config.yaml
activation: "silu"
moe_layers: [0, 1, 2, 3, 4, 5, 6, 7, 8]
balance_loss: 0.000816
init_std_router: 0.00666
tie_embeddings: false
optimizer: "soap_variant"
lr: 0.00541
steps: 5678
Below are experts of layer 2 (counted from 0) of a mixture-of-experts language model. Rows are named router (the router's row for the expert), up (a neuron's input weights, with its number) and show model dimensions 0-127. Each number is 500 + 50 x the weight over its row's rms, rounded and kept within 0 to 999. Numbers have three digits each.
Before each expert's rows: a language model's description of what the expert responds to. This comes from a sample of Wikipedia text that the model never trained on.

# expert 59
It responds to: Abbreviation legends, motorsport tables
router:481542565481550481593559459541483544523433481358567560529426520554465497515555472560383436596471467588526525474488519482542513548463463479552583489565533421545501522510552400475595492434445506558538505563521532465454510437470495509524599526535478548533468497568535421489540510489448567504436474546495542486533430466539491502493473471495410469533457505378442477425510546404534537401559
up0:521550417536459538605537573506503509572461452483582518497536540482572539448560485504523569473531446506578606524471589427573416453547518485455460406504587526512425564537561437549473424509475477510532483450448508491537504480490405512517476505528553498469446541566547543491471487462482577498447562450478494532464544581592437515414520485450574508436507493506492452569448592583395590540459
up1:596509488570521440580531430452531471579489441460486489536520446574495496478458434494546580566506561572497428522524592422443554469596561507509557523475512452488477449471396494384529486526458435547478494494537543493499509557449443579606531566484484568566501461461456459432553480468509580551512549606568579422498510549435533587584517513492571485524486441486443567483483508534499534562523
up2:553434522441400487523468488469526555485451462508480406395461479450522418478501548505575459450487517530503510484515559535434497478517516604507471361535507457508507441511526455389505589511540528505491465425500455475583515555487498470392444434479578537566496501431563528625566438443497434496500477514562450396420515482479530589533475412526558472460464510558507553583571505437485515495529
up3:434594476490527412535518513519511418538544502456539558539479577502420531512569465448509504512573468485485478485472450464524532485577506581456488491442496585493521435483471498519474551474466458483521502425490457550482558504500443466488442554476537448430498397551530463500470485498382620451565437490515538485461487326413585523416583404469465598460530496497494493503489527600487400441486
up4:504428581482516544499483506489460502540464445524484524519553555466509537516376462488435517417490456477510448542516519524509486391493553553518463503498594524573590449522487418468483574457551517422573554440528416418573529522535588516462507472553533486470492482537477547515476488538336552520433563519463580549479521551496563412546468511441594617518488487573378481538515445531464530465532
up5:538612461524508489593395512528456451473529538517548540450534535507431439550503462485548501540563535475518503474415425403519511469458505448576533542470550537491564575496505427642533578500545547517477552472560579476621515416373463549507510472505471484487377561489528494480481470499463495566466494487504530431569461517439553489456517461588582443470498575509570467521543490532535567428526
up6:556480580463454536467461498482504389548554375491527470471399548439468523545432556465573476512501442568469519482422455512481432481445606507496487606506588479547572574464576476514511444483453511543496536535457505461452462463486477508538554557488532487357551429391511432521557459496425572491467460473545550411484560524494563414471494554527522571401496536503435502493450538514482465543506
up7:516588481504451438544551510529570503555484555542442507472458492495472521507445453407573546558538489469487435448389457513517486471478581520547460527489542455477544419515551461477565483440503567512550408518516394432521467483467558508499439508445594493475550571572625483588526492455553534475477511529588470481484615603490425512593471537421499527506393526601497571471532455460460490493472
up8:608533462485536600529504524506452450515557474435489495542477563449546461476532403517555546464512490555522549492435464530521472533513544563462389585405501499437493556591578485526481497495519552549426457510528508540542575568513442520537441445570457604432451581485527574519442457470443540442456589513516505506542483504620485497512566475502558500614494557537394482521426523539476430556452
up9:492573436485461477426543428470509597514470553544497605476588414572494561420562589447524520486470442435499597583421465581610490511463570528501529502550464470505445473433447420517513518535592463467516459446514453439578462537501554427470461436465573445530441477562558511558502496447512478392513487469490479518540490552463464491419556528440501528561547500519551550460491470559479513397490
up10:543460535520553492451475540557575551542467500455486454409589496511614531510531486549520475500470453672416492574539572509493508542447473548465481469538523471447459499429554394515414557516521403461495520500511487513568519465434543459418498487537590444566450562451516509539522545568526405518528568454505470534571493574456509529472408462506499535513448491497582475554375488443550570516475
up11:395496460445465567417483587505515445493514434487488379487609493543484455463553525459432542454529531541458502492519463507463469508450580471554455581545518498580412508502449507544539485504550520469515503556561495512551521566565492479497526596577505443475479400468576410400472471510430517432412506454438499549451437519624506428466454498492476481503459488615520485517518507564550528617536
up12:569520563549442512448547439421443474494587444551504452510497475437465495524467517532458405526419467545580456455450507493472553450541511515480491543483522528551441477415498543440458513478510538481536429504568412550568554532445575521377518510554523545507376554447448510451481371590468565458463453547492527503437472496541465399562470426537577499491452503467498549488568431596460465440521
up13:558536501480432481519583463552563535427481485573506557574507438514532455426546471502530408467475480422395534424548489526548421591510567527456558545466514488524463488499460520568504473474510497575480462482444482510485554486524452440413501452440509610455584468446484429467470429499588523491413473497580419557608516455494477541448450494488496557573415477425539558410446535451497472430435
up14:489579492607497520484529508454599503512460478544554514420543520583513513480450545594529506505516381497557503553574504517489512428515495432546492544510562472521551424486557401512552523515414467494539518453466494563528485577526412534557490517489481435502516474476608497499579463428533467591439440441504492491573632496499512478468478596493537528560539549552466587460424426449434609468468
up15:526482482487496539486595440552508591519460430488462524478490563514511428442476432524505518439515427480397459535585535532370493564547534434528480436459545453462505521372432528472460467519485457532572553531501472635547584501531479441439437482495474464535492462466480546535456544468568544563511573492496546403465497417526588574490458637461541502585467494535480509567470533574486491473479

# expert 41
It responds to: Numbers in coordinates and tables
router:527460636493536545561561573516483481535503509438430497555434530547570525471422359480466480564514417575506502464496471581482419523419537498581518502497452515466552457488507463525484526525574546468494532490442414542474514527563566509536489558564428457348497590373467485509479511481512511482482564545480474437464419493507519530502523443424475475555427496491476471396463546593543524546514
up0:458567403419420546500511413561448534539478451530533515556452552517593482436515416452498483455488445474502410518395467487467496500494504476525578571450464465466416563583495441576491543504478539503526580430456566424462539480406451447622522526578500467447467464491509545559530539552495462457469486427498494415506495567452557486521555440463479616536479558565465507540425567461499447461506
up1:445480547553519513529565525434512489542460513477519527535480433533589519432438458454570595449427478397516475525464523452568503521468536529467559509466469574496483490518470544490434508628534620532423591526503514435514518420466442479471451466559561603502553481446504600431523467470441469493487521535479450490427485494520503599540507491516583523486524537598511543591599400445426431500475
up2:492536528565498438472449487439475470542598463568477474526467477424592425496506505469541580489558527528445415391437438513490476456556528461455465614489526559512479476506483528428475571487508578524515476584483483495539516506563545428445449468452414549517458543490570661463494491500525520509500392434508456469501564496384472522525542525520519529490378556438585460443526453508522471420449
up3:459505521553487445427577442537574504552509480477505518468517501488497527525502491506617414582508531511449478595490537565453510562550603485460535553448527470612411499505459509476466549603528554474553524495547419529512530523443511569440461460495432490566493448510526549449546458458505465448429421409579546504494546445506424551493590528440501466531398548598514607535550419499452491579505
up4:441500513436621433425535529604477558512426478549485575536435427551431499472536455572446486483410495475457403458528438568500597475527495495477581494452481476513521495600510538508519614497437575567397440605422546530546481457441518531558540459429498487519535520498553509534536506560476450498521441537569487397551532475507504498478540525470537443505532489443520424547521412439452521553508
up5:518477474443525542411537546457509506540440452475534530453451471541416426543540390474378463510450530518512482489500496495492459471537529397484488523447484354522575544396572504543450473507447410565493512502487442506498464537518515511457410526598496528492475441517590581520484464550450464497457590483441399560610535538480398499558420489473484484534514498454493547461546586471541511443430
up6:500486471488443517456481431540498386502489430562484538484552628455476458471441491514429474508471483473466475555451447498511423451510568561542600364454526480551451528505472566522509430521512569458544487398534528551497477514471535430509468508503437525492503523431547515567549418456430369500448428475436487446538523531453470436473577550567419527426521616490523521526544429461456476511589
up7:605417505505439486477461484472440564529457492631469595426506490446588554453573462431568431446498436484452449465507506467527434485565544501531492527470469498540458579476514512539493564480423456526411504558487462419551534467474540537543461439479467556512500536454581384553386474496507504502494549542437503511478495565461511482603536421443464482568408600506543488571525559504481495420463
up8:507457442472561452479533418552536491541499428477517525467563523502462578507544541448466407483467539426535467498569598470493486498504424574525550435458624550471516472543454550490489549379467427537471470511568514527470526481517588473515528538525505541514632478563493358546583560551434489515559416537512488559539576448509583592403432435500454501484524543484490497550519536509531482435525
up9:507494487474501449482468533510519533562467455524555612525588539467526388520442526431553440534499532461519513450414450546484528508536452565374501461401543569517439486462480490552506471489529491467573532513511534617465482531540497459725406484476523508552484465542536490487489542409476522536514476540469554476429531576498584510409446520468560494479430525432490458548461489472416542513523
up10:482609523464540514494454463477563517547440549443495471473436566552587556435515508475474543466512448513440599502377603515569431551488573499526532497431512519520460476411485509551418447518429556516568443554404423469588512457485527427389432510578609440486524496525459544555483455509504480472426432473504476537467550513464448469458525466520432518553457566470524553549501561425506445475475
up11:491500483546455534569559543524552548503508526557522516518493559483443411465548509507431529475527537467502509528468410508453495382551474441444535567478483505463494583497396528557439566512467505480497454463524519494527414460488460404518500422516423510427345572549565535609582509523564439503463622446506488559436495498533468503573437605445436469506466488559481517506474571580469516504418
up12:539532442439553431590483551431487525474451397497550566418398545530498542454403485516639592555557552484462449499499484487401507432446471512561549545534519473471511573528409506461465412509464506541529499510448511510561511396504591589499429540511519497521468508463481500463534502495431484629424608531510473465484492455415430503553529500541482531501544446475507546448494449509477470414476
up13:494511485489513475529473462380581535529487451451523561516544552533518449467598551506531511575524521461410432561520401484374497503490446469477610521522468511498483566411406508442636533434472493532536478500485559511480500458468445462644461441507526503482454533473531528501488418419603431550429539492577470573466520560582481563467511512475507570541528425503538534522432513515549471462494
up14:550475523647502473527518503521511495511472529541431428497552414508511583513465492464569664479469484478439476411492503509456501603440492461479515590510569576451540408434515466544568519460509458506508467626514463461479537447538570529442475472385596442495471474513537509583471517473458523536501540500479507461489490395452459490455577548527511502455474367447449513562560502540499519441490
up15:495459515417526550466453424548457442494443483490478477455473573477472415457365506560505455524444529477401407503534585506383448465520559503489463490503450537466510500627467524528591507512527576503567540455511465528590506475544597534336551519505540549486576525485505550561508414553474482534540487457528526532444441532474532492506604409486518492487503553495533485474580478559449436517541

# expert 14
It responds to: Table cell words
router:514524540536624592459502485504480507513540477483541537518427447540491561453571571563402469537405521536462466477413498575486569511515529443477524540497539441583521457532529506427466454431460553551544565504567450426544513529493484556351551534644558463459475462550487546486557551513436450483409525541448566511563557520501546460498421441502511481466482476535532584509473544420539417479492
up2:550482447553504480507495478483505507497471477497525557571528569526530483479493539541583515560571543548474458481515539545546540504539320503350438494488453473378439510560424557592542453629523464555474544493560602506424521455509498550525464504502502477557543449518528413512494476459462509427537493389524424393527498523489564566518446522499512569545519496442512490502454423500461570484437
up3:502494539421434521490417463424527370523550522545476469515537448495507516449558475503475541396527546429537437381527507463468519524642557537469559468496457557532463435561529527442488622415470466589507460472430571544441475491525441477529514481499501433493518468550426474575514481490455577477420459496440508468520534488472533522479540531491435564398394530527558440497551497521560476450411
up4:504505538520539535489467514614607471531493542530330489553494526412516500492416576530514462486541542459469506502569464520542552498533534592540607497474438494481544672528423431543522469502535502499543473523434602470604458454484482464462511432503525554486520499447510500464515530400407447468475564450487453506489489545490475456531509535499426376532513479471499521493414510460404477549476
up5:528446558475569479516594475641467444500499525529520416501457582525462495587469609568464494491433531498506436422504457469501524442450458405422494460449521457573529547447578531528543442440513412550559489428521544493521520556504553514475495466536526525472521563546548573514483434450511447471571576449469548539428485458483568423541529442457458500468505392637547426495501484478561494508449
up6:493531403421532530443494509470538560525470538491556531446538455477487477478416441564506451540463485554462522471456575494390556459476588429438409496462510459580496513406481467476548493500461540542556563520551459513490380442446432490543491477518504546490480489535579520476439621502485531519479642561592451519476556434518573519576521525520432472437522629483587563509487538474447520526494
up7:492493484443437456588500544497557454499498452457507458479473530420530429507457504522474591528540546529346490482499499571395427392461567545518455522505430497448535497477360524555509514489542480458389519523450538510380467542541435611561540504519531530471582615539555509552471509601517505592444505475453531493549500444519462529584516474515543510552475476507528509447558543510571533484491
up8:499536449548512499467535632550510475442474429522477482468486491438318573494522510524439396536473449489538505458370496463570449479566519447500526527490437507532454468488501517549491531504517559517423440495429544502544439444546541491526488518447447485605514389538575535505565473463452497608542449549516546517517574395483575498592535499465527458548517505549534424519578569511485507479442
up9:610500563457527522532453562486547554535528495516531463475503561472493629484394636524544576457414476434590525457485471443493542586636520506470445434516526488534489563525501478521569510688525486530493546490502423535552527422544587375468519524432465534454591422524517505483490446504508491480531431476478480501508506503504528563575479541508544534501490537484495548463436495482500470517513
up10:592533378420557443436549527598514611531396511470401530463467483511507540510511443458538561467595489449480593465465485418531422522436545592552513478483464497551524445471506448495497469487496514458474443555498489470537524526524456444595440528467517548450416543584545485563488476481503457444547527491489513527583540531503385520545438490384474517492535550607452449495498523462526586458485
up11:559510422454516411532500574484496519534518555439579442572487539508553508492486481456412634434501491515486493597514450522410476589585440558476539526470561534435524409462525517435531514528516513484510517497510564473634437512545494478474492516452420555491419490442520515399484457516519571487543391474525468483496431525438495490427502576590585522524432552531507453496477477580456496609536
up12:534430474495539556489468536507484607497474403465498533499531505496493534479522515561558442471460458450531414471508445439527506547469482579507538378566457544457504548530461507640579464497465521529473484563526510515431460492455465502528446435610543467503457455593577531444412430490518612486487543366525515640570532425515500505525506498521445570498525493439563444538555571442509535511503
up13:485528438410501494513444453466589531454467526484597450555527561543531510625507510499499446553553460571538640485474443461506455467505492473513606425470446514505518579533467478523526540486479469456488501589538575488475560416537362568461597563442603520496512469507545480533387476518560534463516465473478443512477481522470534521472519559437546483398440542460438478461434446465564558498537
up14:554443528477518492532513533442482481579446468467484579458518455497537440496544520631443486503458614463489572542444519524460562460580459564519463516525581528425475497517478559449527507526491490530542508407472578550542489470381444523510583553507524449541492599597541515519573455537463493419592531445414513416503458566393505590575430490473553456540559499496484452472461480500505477409549
up15:466488507482440514567523403482451419491507470537451507462435405503594562495450544528465411488446509542529522467498517503564512488555574485445462492503590577623438546552466394417477540478412483463449526429473523510530500550413517469433551493442535467537459510457553455615538499503572517503486480504473553410480535629523477425350442479480541489531481508428479471520461444517498424485501
up16:510589543488534474447608488580575420476485472511463466548443637570471526551470506474437518424440469554529507525573461477501481496517592586387489564501502489416495539484553456524499511486489508546521441506513480558525632555552494537532528535419418479408562502460534512449520540448480476497572405466522532571537471497423466445529546458538486546502451528443513572518529414597489429532586
up17:492444480476553554522449477438504527453531463503540572480492484484551401414474487505513467540462524495532571498551533560522435540501398497379480473491522512591495541484568601514461509497528465466526525557558459528543542564474460582492579532461492550558438464476556447449476569462431514575442502461497379521603480460499516541421491469523622541546529494487518554468607572359590518445505

# expert 13
It responds to: Citation and architecture punctuation
router:468514514526551446509419595467587515488501466608482526466580505490499413437537462511612488517482440432531441442572451512518573486507460532520538449451489569506461555485470509498421484508633424586424507530423554486391535456550546515598466475389435442507572542495481534425412539495492467480587581538466482496468454480546503511486518516405535445497474520559500572452465564541541524532506
up0:535503542484512585421427551488461455431489411522595505546485506483451504517464477495503558515535473509492441484499593442486505581493569465456440488476515507555499437502572476456533573450571500585488474520548545568584605558527544569496372380469535531571475438512528435463502464497441599484494470461499614487384538465494577441603449528510495469546467448481443474459536485578443528464490
up1:464529356475530477393622432433481598459383545475486474519527451540552435429496546558510487507534432493450549543482552592480397469508647476504469515533494548572493494546491504445464501415430505511554510465433531509407506536503535482459464516511498483499537479490527443559503475518463445495525452516542445478558456604543428433571599478529466520503506495522488584587527465457419493496464
up2:422525441454505454482530488453565507536420494544437490380482586587520431439516506479527480499506472500462558488393512450434493533589521580442460563390472425376480464542542479521583503556493478550518466491465540580524589481537543520601458466539517508471572518620488500490514473512469516407471530422432452485501487489494571517558576491435400378516446534485520530469531509558515503495489
up3:531576505446506448465476543464440568547530565492460509496457472576550477477576539487531528394520491558499516624435491508526550474440525522576428501549491450450530477474383513504490479547518483438463475521439412485561413505473570544473527587583411416436493456524477612493463558447537492503482454510359490561525438526500400446450402507484487474482493482644534549521493521532526511474505
up4:554393423498494460518498536518509490427523411483451530473438532376530472568522612463528510530512478404579503516387506644580468491464473530504478496454553574540478422428459473485519495359507440500460500634576480470437543421515506435527558417533482464447565460528554496497510562539498459443529522593541501516559507456537539503551480530452503501530500505494490561490537577468449544484485
up5:480484524500417465439497530539451549485538432509479530438580501427500490455607447574549410490452467465442542518531470477553499476563558520516518522450525571537413551444484409463459434437524570405480504641587419510457522507507457411599544543512444577585570473517441465522481475492533467539496507538546486535554471570493501562562614509540482426519426541553489497595450489475499530531450
up6:548545500492408539572434472452509481444476540510515510459564447528480397404539560424422508527470482475519468453547567494522539501477435516477476549440564655502444504498401486496542507474562470522371473431424469527437431453537548504515551537434432497502442533425542380587477558503492575541553567506488506463468486496472511554449595413551486547487460539551509434515490540503420554459522
up7:494449465504461533490460510483585539502561459561480557448500493574463514494481440524560486500469519540514524416453474540410512493565515497514467466338342574575492516492470472528457583599495556545469552485526466490589531500539454575443424468488543433665535451469424579491531475525452586474498444436562518520508514482538470565433455497495520494526525475535590465494471556503564462580474
up8:498454503450408561532425539524553527526518480494483509446460585451547519507502461452542431532433601475481426410585450515489484489616523411366408529496534521482431512512493461521455514510507509542472473441436474505449537573468454497561447574494557448430451539554487486475554538456501602482575470488529473523530462396478487447527617425483609455501440478422530488463504504555523418578485
up9:431458390424430423557513516439482411513543536502563558491499457451503543503510429397513521366467566522604542491525499458552439495548422518428422575482477448413560517537480519540520486542484503475523456573447545512433519443529432463553481539480528437435594425404549507492511576477534436526582505438459437504543543518480540424495468531436426551461547502497469544494511549415461491461468
up10:592512568487549502342526462582524513502424580498534503468491532576468540457447520547537538512500462488440556523513545516519489525478529449497420479482485574511586450453514429555537525412490578583603533561536487534493477592446476493464569487571488485505483485583485445541504498477587482575509494489551480456474436558586529535408549583406416566476513541537546542609478579494580505525502
up11:584453499494450519624442479506606475550513484480401432480502517561400510476539486503436489525516581536463318526423461510475497539513573447536430510500458475500477480562477548436496553579481486441410433453531529502615534529490551552487426421473548559467546457529579552483572501508514421526514516577490453563457556488510440498506497509401502477523432492492518492470496463586593447467497
up12:487584527366468431507448458480523515556553555425486391525475551502519505438529445501569499461544590543531440525439528593486430504525502443491544519452507559396373572603413481482494473505484467518457504558470452458512354506536573494591493500536524541548462483437493567524487531593557492460417450540461545531546544548475494583462452510547497591494453479555511523506553569499479521484502
up13:481544523464523502585489528490511531556443501497500503591446465573469517458491425475518501508572459541605576437506503553485524483494525516481460450524586458475574541462608455455470423613483488433592482425458502493514468592476440476491497524521469535513552440479446596546476560460582507570537543404602488505432464480445508558462463492505531424550512537514544637625445508545562469438543
up14:456514515507464444433552469529523509491463516482458471519436489500498595482544517477526580448538509453458533546441509552466452547395537487533483564565550470577449414608555475535554496538538437510501479526587391517456509466452517489469464550500483399472541417517528508522507522454515453518483439649642371393481482511531490491515445453515522468460472506521512644561464451477538498422547
up15:433376643465509588468621498482543464566522417568510576502471473505503468491488409429497510424445540494436376529496451479466479465501526470563503553418505477458486423504521434553541508477495566484560502512499370546512401522457467483482414534498531400430483507557480481435510380477501508487488452492492523488567488479555524462584577484456484545482472510473444502556537454398480491497493

# expert 35
It responds to: Wiki section headings
router:571484530492488495467552504420524494482489419535506468477491501509525465519509443581454479606550426643526512469450449575447545525469471540550575442503487491574536517418544403414549512445500560427455493582436454460428523451518480564463512567490535456442519528428490480472532551474476455533442446599497475497519402453520457607509616451468492540421464462507482491451487437575528554415581
up2:497503483550513446444480483543558458584526495509533552534453585499444517532463526481469509376542488398442429574509513426546472466454561556516426466395424556462508515562566595553506484520407544422446509520402477463545454607503492499499430390445577493432533498546454536515504439521541471378460513466522500479468545531568483440506460494457513449547503516520445488527612520569486423561501
up3:405481444496477549559479484469465499466520566474548547459568489425443546424501574548499584533515476441503413523508477539542428538585576515510506483428544536596465481502531390543453453458527562465523591546514557576567595390489526403514458534510514459516535525514512475559614507465494531520476517583596414439406515589534590525567521420526536540536485531543466505531470490551536495482525
up4:515455520610472479512446458532481641492578552551434456455496506494464503439362546470463602566395537511488541436608557481470425573498483478524445537511502548443514565460591494428398461496509511449426511522511524523486475522585497469488452547488521535494510514453396490539445475550494506508525533544464424509578530461435523417556516496499525483619625499437526495515546486517492543463450
up5:480440474559516519524410455455526533551477558506499467510489434518589531472491569523449482501470503512443414493618493534408543565574483546504578520518549486480458534567500463559504468483606441504608471517494533497514476470416484458441478552612446403470490556430445508508498552507532578605542562469529514505454482532531453503566544506513531578554464467491575391571351562492546485434475
up6:486477508451459577576469483457465615555525487480423569515444476498476543463432411521534512569500435534553441443500573516589476575564479531295483470495586515565532477507520424452578436506487463522485443453471487428472483542457483495439418506434381458486511440466452575513554490432452481598461449477557494457522509545510540432494555448486455513442457562480506540489487530503474505569461
up7:583428474486571553510602589517518531574458489538537575502506575503504385477616409504509426561543475470650511529526517520498501479552470504474522471502566590498578520547397494612552498496466486633526418441517529539437492465565502523479516465589505485523485468512507494432513409536481408506461595481507477522531494550461484422509459481556503530513524491489486416431503478441567485549480
up8:502429430510437469560518458498480612511510411497490471612481417461520598503478549411495508483513517614589463459504494510462535474433417476472501440493519536463533499515482495498525444553443543566505606462528530584509393453487427500471472464592542456515540554537483463564555467415517510523494492551538545446512577499522527455558391607581493503509561420483411477481513489504570432541416
up9:525519522540503513475451391514479572473439401444514574515532498400522545477434481446577445597472475521450489594510530559490457509383523464542506482482592453443437504486537498419488534453534549507455528501541498541465511579610411467575495550572460458475615539524540472478437515479568440550493487539425573479472499557538582478490534492424515582547522477474516582506576536479374521521529
up10:519481445481558587449402465496449482495498547509535597453488494568511571539529487496468590416424522491586529542437507512536478480506436406491450456495517521597450609445505467446441515512507484551492535474527478470541489505457570484455459419503405416504506541548540533500548543517493553582524473601379557575537433463466513484429470444549525495539550483533498621625450563479542566459481
up11:488419418505573511442513504452607581542518517517534425585500535447455494434486435479546390444448542478472418438551545444558484461540472503464462470506582497488477611538497417491481507482478477493472593408488455439558477460544536461546335502557498481433537476505512466485532602457502524470534474482564518487476515636516470417471510514504398576543566475487503535545464497511492546462421
up12:477473432462549513503474448485401414466522396526587498497564465552453562522505534487454547516412467547536608560601469523509460483458479523484461397572529456464471482443485477542541522504544492463534590494513478493430487514490474494491490500441452494561490443437400530520575451403558500515475407463420637487570505441497563470439468530610522564466585523394521508486447519493476558558539
up13:520341390477470499446540504544591515632568505580470449518400553401436493474556437496604501398475482482444513496495492528565478559471496546563522522433537430485591482550529526562497466475446454460550519492455422500516489449471603465581450454569483469452461449527460505547400590464462510508548554476505492471508508469447477470519428439463427509484423468474473529508513523517513445550513
up14:420464405525525473524476444464546477519430515476458454578476488522498610458484524466442511492442518557433493580506455546494481436548450458504496520514551461475535482585474471404493553526547453524535539400526445480426435555619436501558500469591561500419522408485496508522556406475473404484567494433506460428577511558455588418456536599506515527544555547471536612564540536509479468516510
up15:392561538441573431523506461526481500499472538446548535560592525478507487427461484480607567453455544492542473528460521531464477645466512555445470409502552494492402494587538505593508487502483474493471485529481514522483544487371482458506553482515528569564553479474423583571522433511451504459511498502475505462417538431408629628494494502465462488480504448547623486511475578528480497544500
up16:553404450459480536583494472545424556596539470422579451456507490425489493446507496509498534509441462537489514435428526526495476480467581524470409508511570547511508482517505544534493547598636475627542485529525486465463506443459414532467576465527568431639453541429512566474515462495573538475503486532442578502557471519555461449486487436539532456510533482432524574492490443438429511394438
up17:499527496564532533502538402497604618638389481508494496497476493569560486436522474491427483542575460469544525491500501488461449601398516412466531455496556391473505421473531492504458545459467478543532468423474477515564458534538493525475515532476520521401480460483563468552440506568383435525555533553486444447430491519493466471532507519407543462498482551473415567525483513526484651526501

# expert 42
It responds to: Qu and copula words
router:597526488429613419493461562477483561529498455506499482574451495606464462523524526466462453441497424400461542496400524472418440525416432522573517528555485581478417504484472471609475506453433481550520480431411515549432533480440474527529409522439492444485577449430543474517440543531539478481569513511493417543397579540490462496540518425422496537532555548471527516489446479531560460487561
up0:414565465455555427481473446489537558503496439496549515500519428513459458485479527441437512410504470607402443419439571544524452516423472537372414573490502483415438507550443420496459481461465514539492503554442483541515534489508439467565451533554500482492502449521461555519554520488519444537455572473593430630522475554468530656515542539437492473535484426426418450505493509481478520506518
up1:511445431504452524584563491462578500532441431481522497541487507450459486543513500426519497492487493513486530470482459513601504500434547560405514412511516509577488454522577529477606500475492465475416392456524507501498502542484616529486343455519491494517511472544450511472596516470437472341446537506504522466519500525618469569475463617477482435397521510518466491536505515445459581408526
up2:426528468480450487421579523508485502549467448604589569540466523486565510510532430513448516446449415485562558435524492657565497475502511407399506467434554559509477527506509494460441493513554414544380550592546478503489497483600504506477432476456497493516467482545466474477489467492496501490401480550471519449548536514541504560582432398423550509610504520572483498550483422574516442495514
up3:537469556528535542506552460495507556578521583445478489483468579516465512436512476509491584481534445523515442532465527598437506494543522531459507490523556576497433413555482482573537492456511535489583483500446457592481467589423480549497485476521514532512469425432535452506471419537538537424453387470475544469505537495585439439618523506530464439488413619603541526579475373497440486591518
up4:422545474493441480453542482445522552460459516526539483481402582533473496499547530484420461415531515556458464559454420477555458363514520514520527520461489523528527518497521591521549569467480525477504442539383402420560507617441577471590480453447457447523557524555545499543499505408545492474400502506483474474498583481532476410552504506437524449525432437470440461596559445503498608469511
up5:536501410398544485422546548534543541557426454504521470488480515512477521471527468527418528531497502562482497535487489443548602505481571383496482560492502497494565539599539471522418555552506599505423490471475534421519556541505415552443500357416538438509575543563495437555551547515468464450496479494486451475530440422462520571544535571460605521523540420511480535505453532420475578425454
up6:548514406456524507540594499566516433512506513556553531500516554470549501503536455450557449566477469563496511477419505487499516575565532433467496509436541472470527506427563407467517526471454526609509539500486414421428461531427447418458481499415455398547371550562485511630494440477576505459426434509510576461506598454461509481525515495550491539472529481501529470554480416524469450564394
up7:449434461448425514448445456431477544591488573592499469523453541505563525501477486546420451450530455438546523431481572543513426553541554435454500535479524531588533433501468502419459540500555463552415485439516463557474517573405407497406468464463541612475494516472462533486527448525492565558435485499524464423545379535480459556444460568496540485623517549597495460446508515501550471536511
up8:577513410435503432348567576532537487495545477502568476498497497522574523519479503412481475515515497483571573525401607594423463485468550575586574535514530453542493540575557435501578528515468494522511531402493524534559503521428376473495469412576503472462568588522584538551459551453476477427463493489460472503506528478439548559577517531449529508523516513545490532450515570487515469532425
up9:453497469513465516455528522561496572479480442524494548493556560488454468505462564462570517524546505523404549521454387469506554399532570577463564559483478501546504614501552406493428500545544517528543589482476426483499468500497420440444462532464539483395566535506586499569439575498525477582522429523561444401532503531509566528486544451458562589524535428428460528446457387535521581518488
up10:509507556456526572549543487484459505476512482471550557488544493539516593470486468494454532484492476399517496536380570452496466396517555478534397543542506439511402420473575480478596488447510504506600509460472467501547505540518467595502498568544381523473464390525427451516502573483471612462535482527505434415448545504551502507494505451436507606577479618552520489506527458521391502515541
up11:565577474418469555535615548559557556510507493533571370529456497486465472506577538422469503547472499570500509510510431525479558473506522399545536527440530519543442535491461405520510540475447454568507517545476377472459451494519473484523476456396518505471448569432457513567510510570521437519491524487533469424460544551493435548506405615557468472532474408560533475514577406538440473493405
up12:562489534494477457479555519592460494524633514494516569494547502451501500489566545490471508505488447476598558426431523528424532455480515559383435465485457593527529478631554578478483530580528466512570452534499508596530500482519583549391448504386465466547540557508500459484526521396555495476420492549565524529535505517563545527549528398448542489522457578501498438466468438414466527481538
up13:388463507466490467451453548546502463504455472439482518473489435517501414502496508496553566482508501471517482439455528533456461517502523536525496465441532523475472486626506555527499565480504562565400433504480550444638396567558512450523574525576487565530498452554542470484546541570443504434512455485548443507504477547494475395591495449432379533494411447505515468442591610551403569501472
up14:618515595469459531530499462503454525509510463525468597542474497486517590519512534502447447557514541534480576494514516512450386485512533503517502549493591525489497458522505460459436428510446552444500442528554547456598550322499468509418387524530523482456474464597472413545525511486473465527498506555476540490506481543517487520484429442512398551416460504454385422506551481380586472517499
up15:433459580453513556457554559579444614498465462450584427466469486466553557468530519430549512545458484548512489427500528510427519479535510477491487523502534475417542498473533498539579457482535503512403474549512626543443423501483440493529557540561471492522528519512536442500531582424422556645547519475488539484514409451431525493448482397514487541462441418514528529586429423517397544554526